python train.py --experts_per_token=3 --d_shared_expert=128 --moe_layers=[1, 2, 3, 4, 5, 6, 7, 8, 9, 10, 11, 12, 13] --parallel_block=false --extras=["capped logits"] --init="trunc" --decay_fraction=0.269
Below are experts of layer 3 (counted from 0) of a mixture-of-experts language model. Rows are named router (the router's row for the expert), gate (a neuron's input weights, with its number), up (a neuron's input weights, with its number) and show model dimensions 0-127. Each number is 500 + 25 x the weight over its row's rms, rounded and kept within 0 to 999. Numbers have three digits each.
Before each expert's rows: a language model's description of what the expert responds to. This comes from a sample of Wikipedia text that the model never trained on.

# expert 27
Colons after infobox field labels like Spouse:, Label:, Height:, and dashes starting bullet lines in biography and profile lists.
router:554509475471475534538502516458536479517458502537486512536473526482542494481486437496530496481541455507538468507525530515519519494504474516525536515522504520500509495494481515516524491502467477522485482478498554528493510483493480505495532510505475549476484539490496476493505535437495469476536530507495461483498510519499485515494514492465466519478508537499532505460470453460501442492487
gate0:501494490528506476576507505520512519504449525514498529522528491508490517512496457550492497494471529505493515444525490470485504503479485469469496478534521569521502467485500480495531503480476516486515509499506511457494524526472472524480532456474484482500519486496521511484536475532495480514493519538481495546512538510498532519485460459511484446503470548485529491482520496511513499508501
up0:481533487484494489592531489521531511468451511537501524517524514505477543511529501510484495482495530514536526467533466450503542487499506488465501472508500552511493469488474480487555487488471571482505520500481499463483500510526475497504527520514462457507515478517498533507526498515465443516485518501525468555497503523480535520496452508517481479495508570501530483472563482518514484492489
gate1:456447494523520489524482499518513541431462479489487533499537506448495546454467489550509506493491462517482512496523500564539480536524508452466523503498464524527463496513481484519469487510476491495489509460500490519551547446548524475515467531522505501507488517511499516502486488460497484514503530537539514504554480493502489510533521502478496516492534476483479489509478495507485529470533
up1:464474533523502554478504506465505451496457467487523490497470501547503487519500508505460519533498528472502501506504485478507480457538497473495516529523515520486549527472556473491499444510509554499489485508490530511492478508536466518459487483460486532525505485482479492511490534482496469469506526486453508501518466475520515486514487526501544516510486555509515510473489448504511530504447
gate2:530502460439507482524463511483510506533508529485496509525543491494493544539544503530530500467476497488508519488509528514488520511506523479476521489515479511483469511503450531501522475537519503506515524514458507531496511500499518518469482490493541498456489472499501507496492545523535496479504474471476523508488469522514485480464524464472469455488481481499497484488495504517520457559464
up2:518494494466464484482485555498464506486509494435526556498513510460492557468492464487481496474507502507527493507493529502479557505507520511490493479511524507501496512514436502509522503520551518499539497531481463492517497505521534522476483502499540508485493488464520488526453491503526500498479495495468498481480457475468502488511487478458493493513470468474531484472453503521567471532505
gate3:509495550487512500499492449501516492470525503500488463481486511473513555472521479538510500506547509522484537476547520507523495500527447492508478488498505519466448498469516512504505494486521481434476508506513511517511443510441473546511527474453486441452528495532556540462529469484448509528525513487534526454487496487528499475511563486522514496488498488525481493474479463513498485512520
up3:483485541529539518490488478517513537461492507533486482477469494492500552478492528530503489493569495534498486480510530485473507480492464512488484536502505520466475502469510491462515523466507481471485487521536510505496455500472487514510532480436466490436462484524494523474532476509456492521567445501512533461498485534490501485491541535519526482511474516507481463467483477503519522480499
gate4:459486472519462483508449510491503535496531503463485472496509482505496512467508513481485513513473512551531499486514532484481534538464503461487524518499515530507519488495514496484494562504487456565497490484546544515470484493507470506511540498456478499544516490490501470478486461464553508516503508507487534503505441506504504491473483505483482487486444479456504491480492448520521487534547
up4:492516498473500446528526511482477551479484488465493474564504473505485546501529501460548544485512495500537512515492485473499494511479516481493499520491500505538527486483487515517550524468492469491496479508529545539445451527457487484466513489456498513529523543473504463506437498487534508519504486498509496522500497515513476499516501445457500516497470516479474491488499486496498519487522
gate5:492475498481517498500504550479516488497543519523547509516538520502455451474505518553484469461458512477515478474529491507478493471453477504475498514537532510502509484471543466478473506523500489510480488495500504504509474482494472464537506531508497465576543535509523484505522490526516504479517539563474527507498483498488491516514481501497506501548454539458504547498507488489484486471478
up5:462540454513515474488475502460473511475536494499507522527503521535469531478539456496518524533509536494455524469455449489496498506485515497544525484550497503491483493480528459524518540483494467547494499511477491507521478498500475475492523466511498571527524500503489479478499514506525504500507470514527487506540456441474524496525548490504535487504484521463481465519493483529492521438521
gate6:466540471478482531494501472524498452475485482499500455485436456482527485513502484505523458502474509510491532480483495507453491480454521534453546517521475494562526515484521537533471512524490534535494528500532533473505494503471481511492523471517534491510507500497554482550523509524507458501501494476524505470513530555504466501509469495502508499505453525460481471466499536508486513515443
up6:509489480468507518481526513518476488501481475524470510507483465543468464573522473501492486529463536508520514507500456502460501487523531558504484505523497507539488512516466503563479507526477503522538510470517474498498469465494477524517520479498498469502463532483479472495531523483500484503488465523510523512549522562520484534520452464474505468535494485444489522490496526492501490506480
gate7:519523545474466531516485519483495503451500488501489446486460502509479508493477497506498523511458507472467503507494478514488505439487528490527487488473470494536517530498486508487492448484533504512474463494519484493473521473497537509504510495490499536495529449504495485476483477476501483477486470575527505475538496471481507450498537537512503489499494480494499482540483513485525471510486
up7:477520460565532537501544500497475483509480486470486533493505486488488506538487490445519481520471500542522517475538540515506530521490540520483531469515498492535485470480521509519506488522478527524522486508550501486466493498509519496492477474506472506509518530480469540530490530550546460481500534444494484489522505493486514468528525479487492521529460496441495530508524476474478533464468
gate8:486494505490530508481522488511572472507497523493461513496458501479460486503472501486506529519490493509554491517537514518545477456513523543503471480522475480488503501524505504501521493486484486513484522466479491482516519504495526468542451474586486544512506479509467512473483525486578499515474485493506481553509455497513482492462486460509503513490504515490500527497488480484535469476467
up8:484517491562513509520489481477482484514510505464520478466524460540506533506462513532500488511506524476448506459534484514505524506492457490500501508477520524487444543516509500502471486509498513489489484512495483530498472523523457468461488519464495499489488498473501513500551483557472517479533521501486485501508501531510543508500492522532505485530467487518502532510500466509484498493501
gate9:487491485534507481450568484488499502481494485492477462518467504500456486527486501505503468468512499463528471483464501501443503536551493507544468515494514486494504490521517516545472478504489467553439519501505507556468511535476486499521500539456489512522496486475508459528500459512541492505497478504506508496527461523525502516529496467484489514469537519467529470481534478469466506500492
up9:508537525506473496532478524487532516520513535480511540503495481512520485458498504509506532507518499549463497497503451484492484499486501458474486470502462486532532497517492490481471555535474556493516521481546491485509478500553461518521511459464503478477504520488476509475516471477485506520487470480495541484494496479499552449492506509516539467538546512488487521547551552488485454514508
gate10:495495515509459493536482555493485495519487495501532508498515510521542486507455495489481518517480535523493511529503500467534539478517470498524524475520490568513539546523476485534526447473516558534485525496502451517505515476510502528496521461490537456509520473544540468522505474511481441495479521558524503502524510513490522516495537563543471529513506521517499521508512540501512492534512
up10:464525491467434494526473514507525527463516463519517498518528462513506487531431452488468477485504477547504470513528540504490501461499525462488527500449499538485520472461530467521496464476496517524503563521465478510452521518504476480506446501484538456524537490493493483506508485528507467505514510517480493507517469463501524503481509508503475484480489517462538514501512487478481530526498
gate11:544512467529477492456514498486475484503455504492480493478500469493520543493480530544493493503486510484453512466526466446495553504506468509503499538518504502461485454466536513494505455499484500461537513512521496461499468491507506494499503491491465505492515474515520477512571483502509510544510490462477450519515503484498460462524500540507510492524487550523531488557513523501514494491510
up11:526495496517511511497489492494527494512513513511513540487464526556509503503446542473515557478525508500506525483545485514490504501494531523491509483499534500522499458494503506529492514487488456510486512482493518494517515501458513492522455483526499483508446516495454569520494531540537530501519516517502543524516540507512479431505490517502517492559501535555514494485449509508490509496493
gate12:469541505500501525487523460507498507472507514531479487533521504465517533520523527461449489496483515506510499477452502474483474518481499482478510489544534479527500496509461538506500530495496483526494516522539510451465483509472536482551505474481494561471445500474498516478504489485538504475523534532481511502538487469520507480545515506523469471522506451492539475511502490472447461500471
up12:505497424475487491530488498501510475502523488469519527506515490476514477515509468512526532499525491552497493493504494442462518451470492518505481528524496551524477510532529522564490497482481507496455492502551478513514467529553516549514519525460475460471476497505531514533547472494431473523481521484519487469512498496476516490494477496474497514489530507480443533468493530528540539521515
gate13:508516484492532511480505502538513475502486473513512493494545491531468485521497462482511497507490500497450484460522531499510491517490533567504516449494496489517495445486481491537539505521525528493497490443536534499526456481517546513505500502481508473537508510566550533519535473492523502483492496475500487480495520506501522472474532453494511479485506476455476485527497477506499492509506
up13:497514529483518504511481505492482516531499525476530461463512489498497466503504548552507501479504495489511440491542508503490504493513452474463466508520522483442505495519459499517483485494482488496534450463476456514524499497528502480502534494489521478504502448511528500515498512515499520494437544450529506505476482509511470537457437450504486471482454545511484483535508527490529529487533
gate14:507458504504539514452539511493500529509528523479495486542463489444485493496527532532438505496534481498484508520540496526549475570502481484504527551532508479535511529471445486518516510527501455489525506524535495519484520480534511459535523520477511498509513512525489466498522492493503506554472512474486499466494515543508496500485480485511446469467495488490528478529481471448513497532496
up14:529537481539525530515499508560485506508480480526517484488482513542506491448492549486553523506488487508473516468478506518484521517527491454525508501462477521466505506519567507495511521491522488527486527478493488495510480472485473528466527478494493540480479512529509481494487519480475503525528487476550502500523559509516514576531493484526457481548500501487442516487512556477476568496473
gate15:549487411490437436479547496510495503555510491508496444489522488550484500513467543477500532476507488484525495507553475445494511477480513523509472547485502466521508521469476535494485506491514458474504485507487508500473482493519531484510545492483494498493565498496503493478533440507478487501486496516520490515472492490490496503499532465543490464495484505453480484517519540521521508479490
up15:509525528503514469472510486518469546504504479482483501485492477515540471490436518494467491542514512507544494489537509510503522443473474529547490457483447483481508507490518455456503473457458487467505527485482472505467496529507464525496499492483523462493481517485498546472510482511456554524530502469484448479446517522521522497515517500507533486527500507487470531508455521524482497495478
gate16:502494533481512488504496517499483515461505483482525490477518465478537506500466514526467482546501482520503469485538451505511503513544522488551493491523512495538503495509519509543501543514478488553535530527504462469508514556509447490487509522476502488461470467522511495519489423508497500468497475483552489495545534500490502492505481511478480461469508498451463444545509523526500508505480
up16:517523538536511499491507515481504504482470506499521477482484463473508518477471492522475472525496474529467434509514484509504492558494500492547484475537500491494515504489568525503471500526493494566533511489520462468461500509508471480483529529480491498517485506542515534538485426491502462445499496474530518469529521525507483462502514474475455485464509489469467455501519525536498469486496
gate17:514487494463471478538488546533502511531546489489494523495503475498542474516527465487532529500554529473509484499549483500520468491482475526464489523484486468518488527508506556497483527506520480514509525512520491473447466525538511523494508475506483556518487528489506470477507488500490527465521529513500535502463544445524525465522531508517491481530486490535486549520515491507558509518515
up17:537513484501493501468490483504520487455498498497545525456462521497499518466480473528494505482492464457515472490498530460502483528511495474462552501521487485459485490477453518482450504526503532518506528525475528497505486530484505512491446507496471449522568478477546442539478515511506475487494561512529493512517538463511544501502503478524483490465494498500516464505505464493459482487509
gate18:446472528468525489509484504465507452531508509488520540463499521491515442482494465439459458478522498471487481513492491498484465485557534496476500500467459500515471459492470481483472525493473502522519487483517576506477468491450465468471505502517517526518494516535512511472490485473545501511530529534471497483474482524537474540502534516491475487478491478505467529506519482466443480504510
up18:562487510526504515492526502507560494487516492515502470509520446486502496501496579491491526518550509502486520517523523535480491512502430483508477487533483476531514546499496545476514513537485486543472543458490471481538451504504528528494493532470492475490500514554548511511499465504519499493499476458504502507483493534468513478496432498492476498498495503468530441523508468516471468499501
gate19:507485465497525473508516510476513492511498514525479446530454506535494522511542482481521451501470492502503497526547504518515451523519492472510524494530453537489449486533460480483538470545508460548530508505508494488484498520545522532450551515470504534483492490507428539439506502465527531490498530479453461471501504491514549501476496464509487483519504505493531494500502536500513522494465
up19:536511491536498543511503482525519503494462469485501487496520466479512481510467495491467505551508489484507487476511500451560495499441487470551477481497476570455456500527487464516517473441480508465499548496484504511486537506485511547500453511553508497490522478487520491509502458490485530473502484485484478524494443504519535538493470518486509479488513559509506474484489492467477484506476
gate20:495542451493458497533498560493493548526538534528513528478481496480511477489522508481515473507507482533516567517487510481515523531489486480483450518483520517450482492456463535483482516507509487519483504518483459484492473456499555482520508472509473457499507451499470497530519523491481522475496519500509520538516524451500486505495506523551521466461478492501545481469478501502511517519546
up20:516500460504500529538463533543522499466508474557510492484494490516491488499533520492509477534486487529521528528488480497514478513477510504513501500513532453478525504493438511548498492519515512521496517463485467471462483482521477494507561466515489478472468497516467509473509465453460553507497508497548519488486463444532505503515494546557541497463524458470484472461516482481478527495522
gate21:522543511505480476497514547501470507477472515486466504524518513509546500510486450512483527502503471500520497487518510467478498480479466519480490501515502479502484509454507502504513470510438492521531475539511494464526465532497473536507546456468521498475503510520491470497525498453558499490484528522485506500518488484530510502486459470521525488487524529511490544488458473524518488498476
up21:466493498493497472501515499500497513508500546467503483498506547497519453479434516491538468478516482446473537473482533506471496524504545523538523517532515505492480448519528493494478512543545531554461519501511461465505512531479545502478513469499511486496473552536488518541504574515562497491467483521487495510463497501457493505541537504496524466517498519490511494493476527486477501492551
gate22:462502444532470499533549483490476447486480491543497473501496476515470480539471518494514517512466462485476486504497492558490451520498492485514523515516498502516516500490531505491500482544560482479499493505518554478500501490484532516499512465474529513517477506486538500463489486528510490514504522503490537514468526489517474529480464518495503470500515471486475527527521514533513476476500
up22:523512483540474506523524489496491495523466519521510498503486502509470460500465484515499513545503508524503478503498530490504504516508495503536511487492508500490530475517492497505517521498478458475511522538425521507537515495510458468500506438492513532423488509493509501489447466535489509514514479501473554534483532504503520493505471469528457458509522512507541484465463507478517514471491
gate23:580459524478566494442515510497512505533503518503546502516486461487489466552533510494497504537476514558524485509539509505510471481505477429464513523516498502485465511501504490486557515526511525523466495523479542524472529484521513462505477510477469476551491490521511507480534476525487506474489526523513520457490508498505522487486494512489508529490486507459481511504523461492487495543454
up23:449516493542459494531470516498471513480527470526444488488506526523516508453488534539524500464488524484508499493501467552491527523467545553475478498466495507498549476511494498503472483538484488467495512499488450431498469501470488532485497481497478518494481525501469494523445506466495548523512489437489527527537484472474436493497464510521500491531510480535516503474493481511510499488511
gate24:498514533534521480506499421506483530469518527474499517490462476500505497495503488528524472508524502490490491488501501538476508506492496517520523514514478543547526463513506488526464511528461505497505518491510486475504492533507477522495507489494498532443491548570537478466465529494518480487524519443478498475530533457507499512499486529488529485503533472479501519526548519510492512537437
up24:496498501510517509473494465484497570466504475471507505439507486531508479454501486459513473495550478440479496535502458479496518476519489531513541518486484527445509510538508539510461493505505534494497509506474479483521534513504499480536527488488488438514488516490461498510528455482457519472521457500515481486533500463516501494507522520496502497485475498494471504507512495535511491529503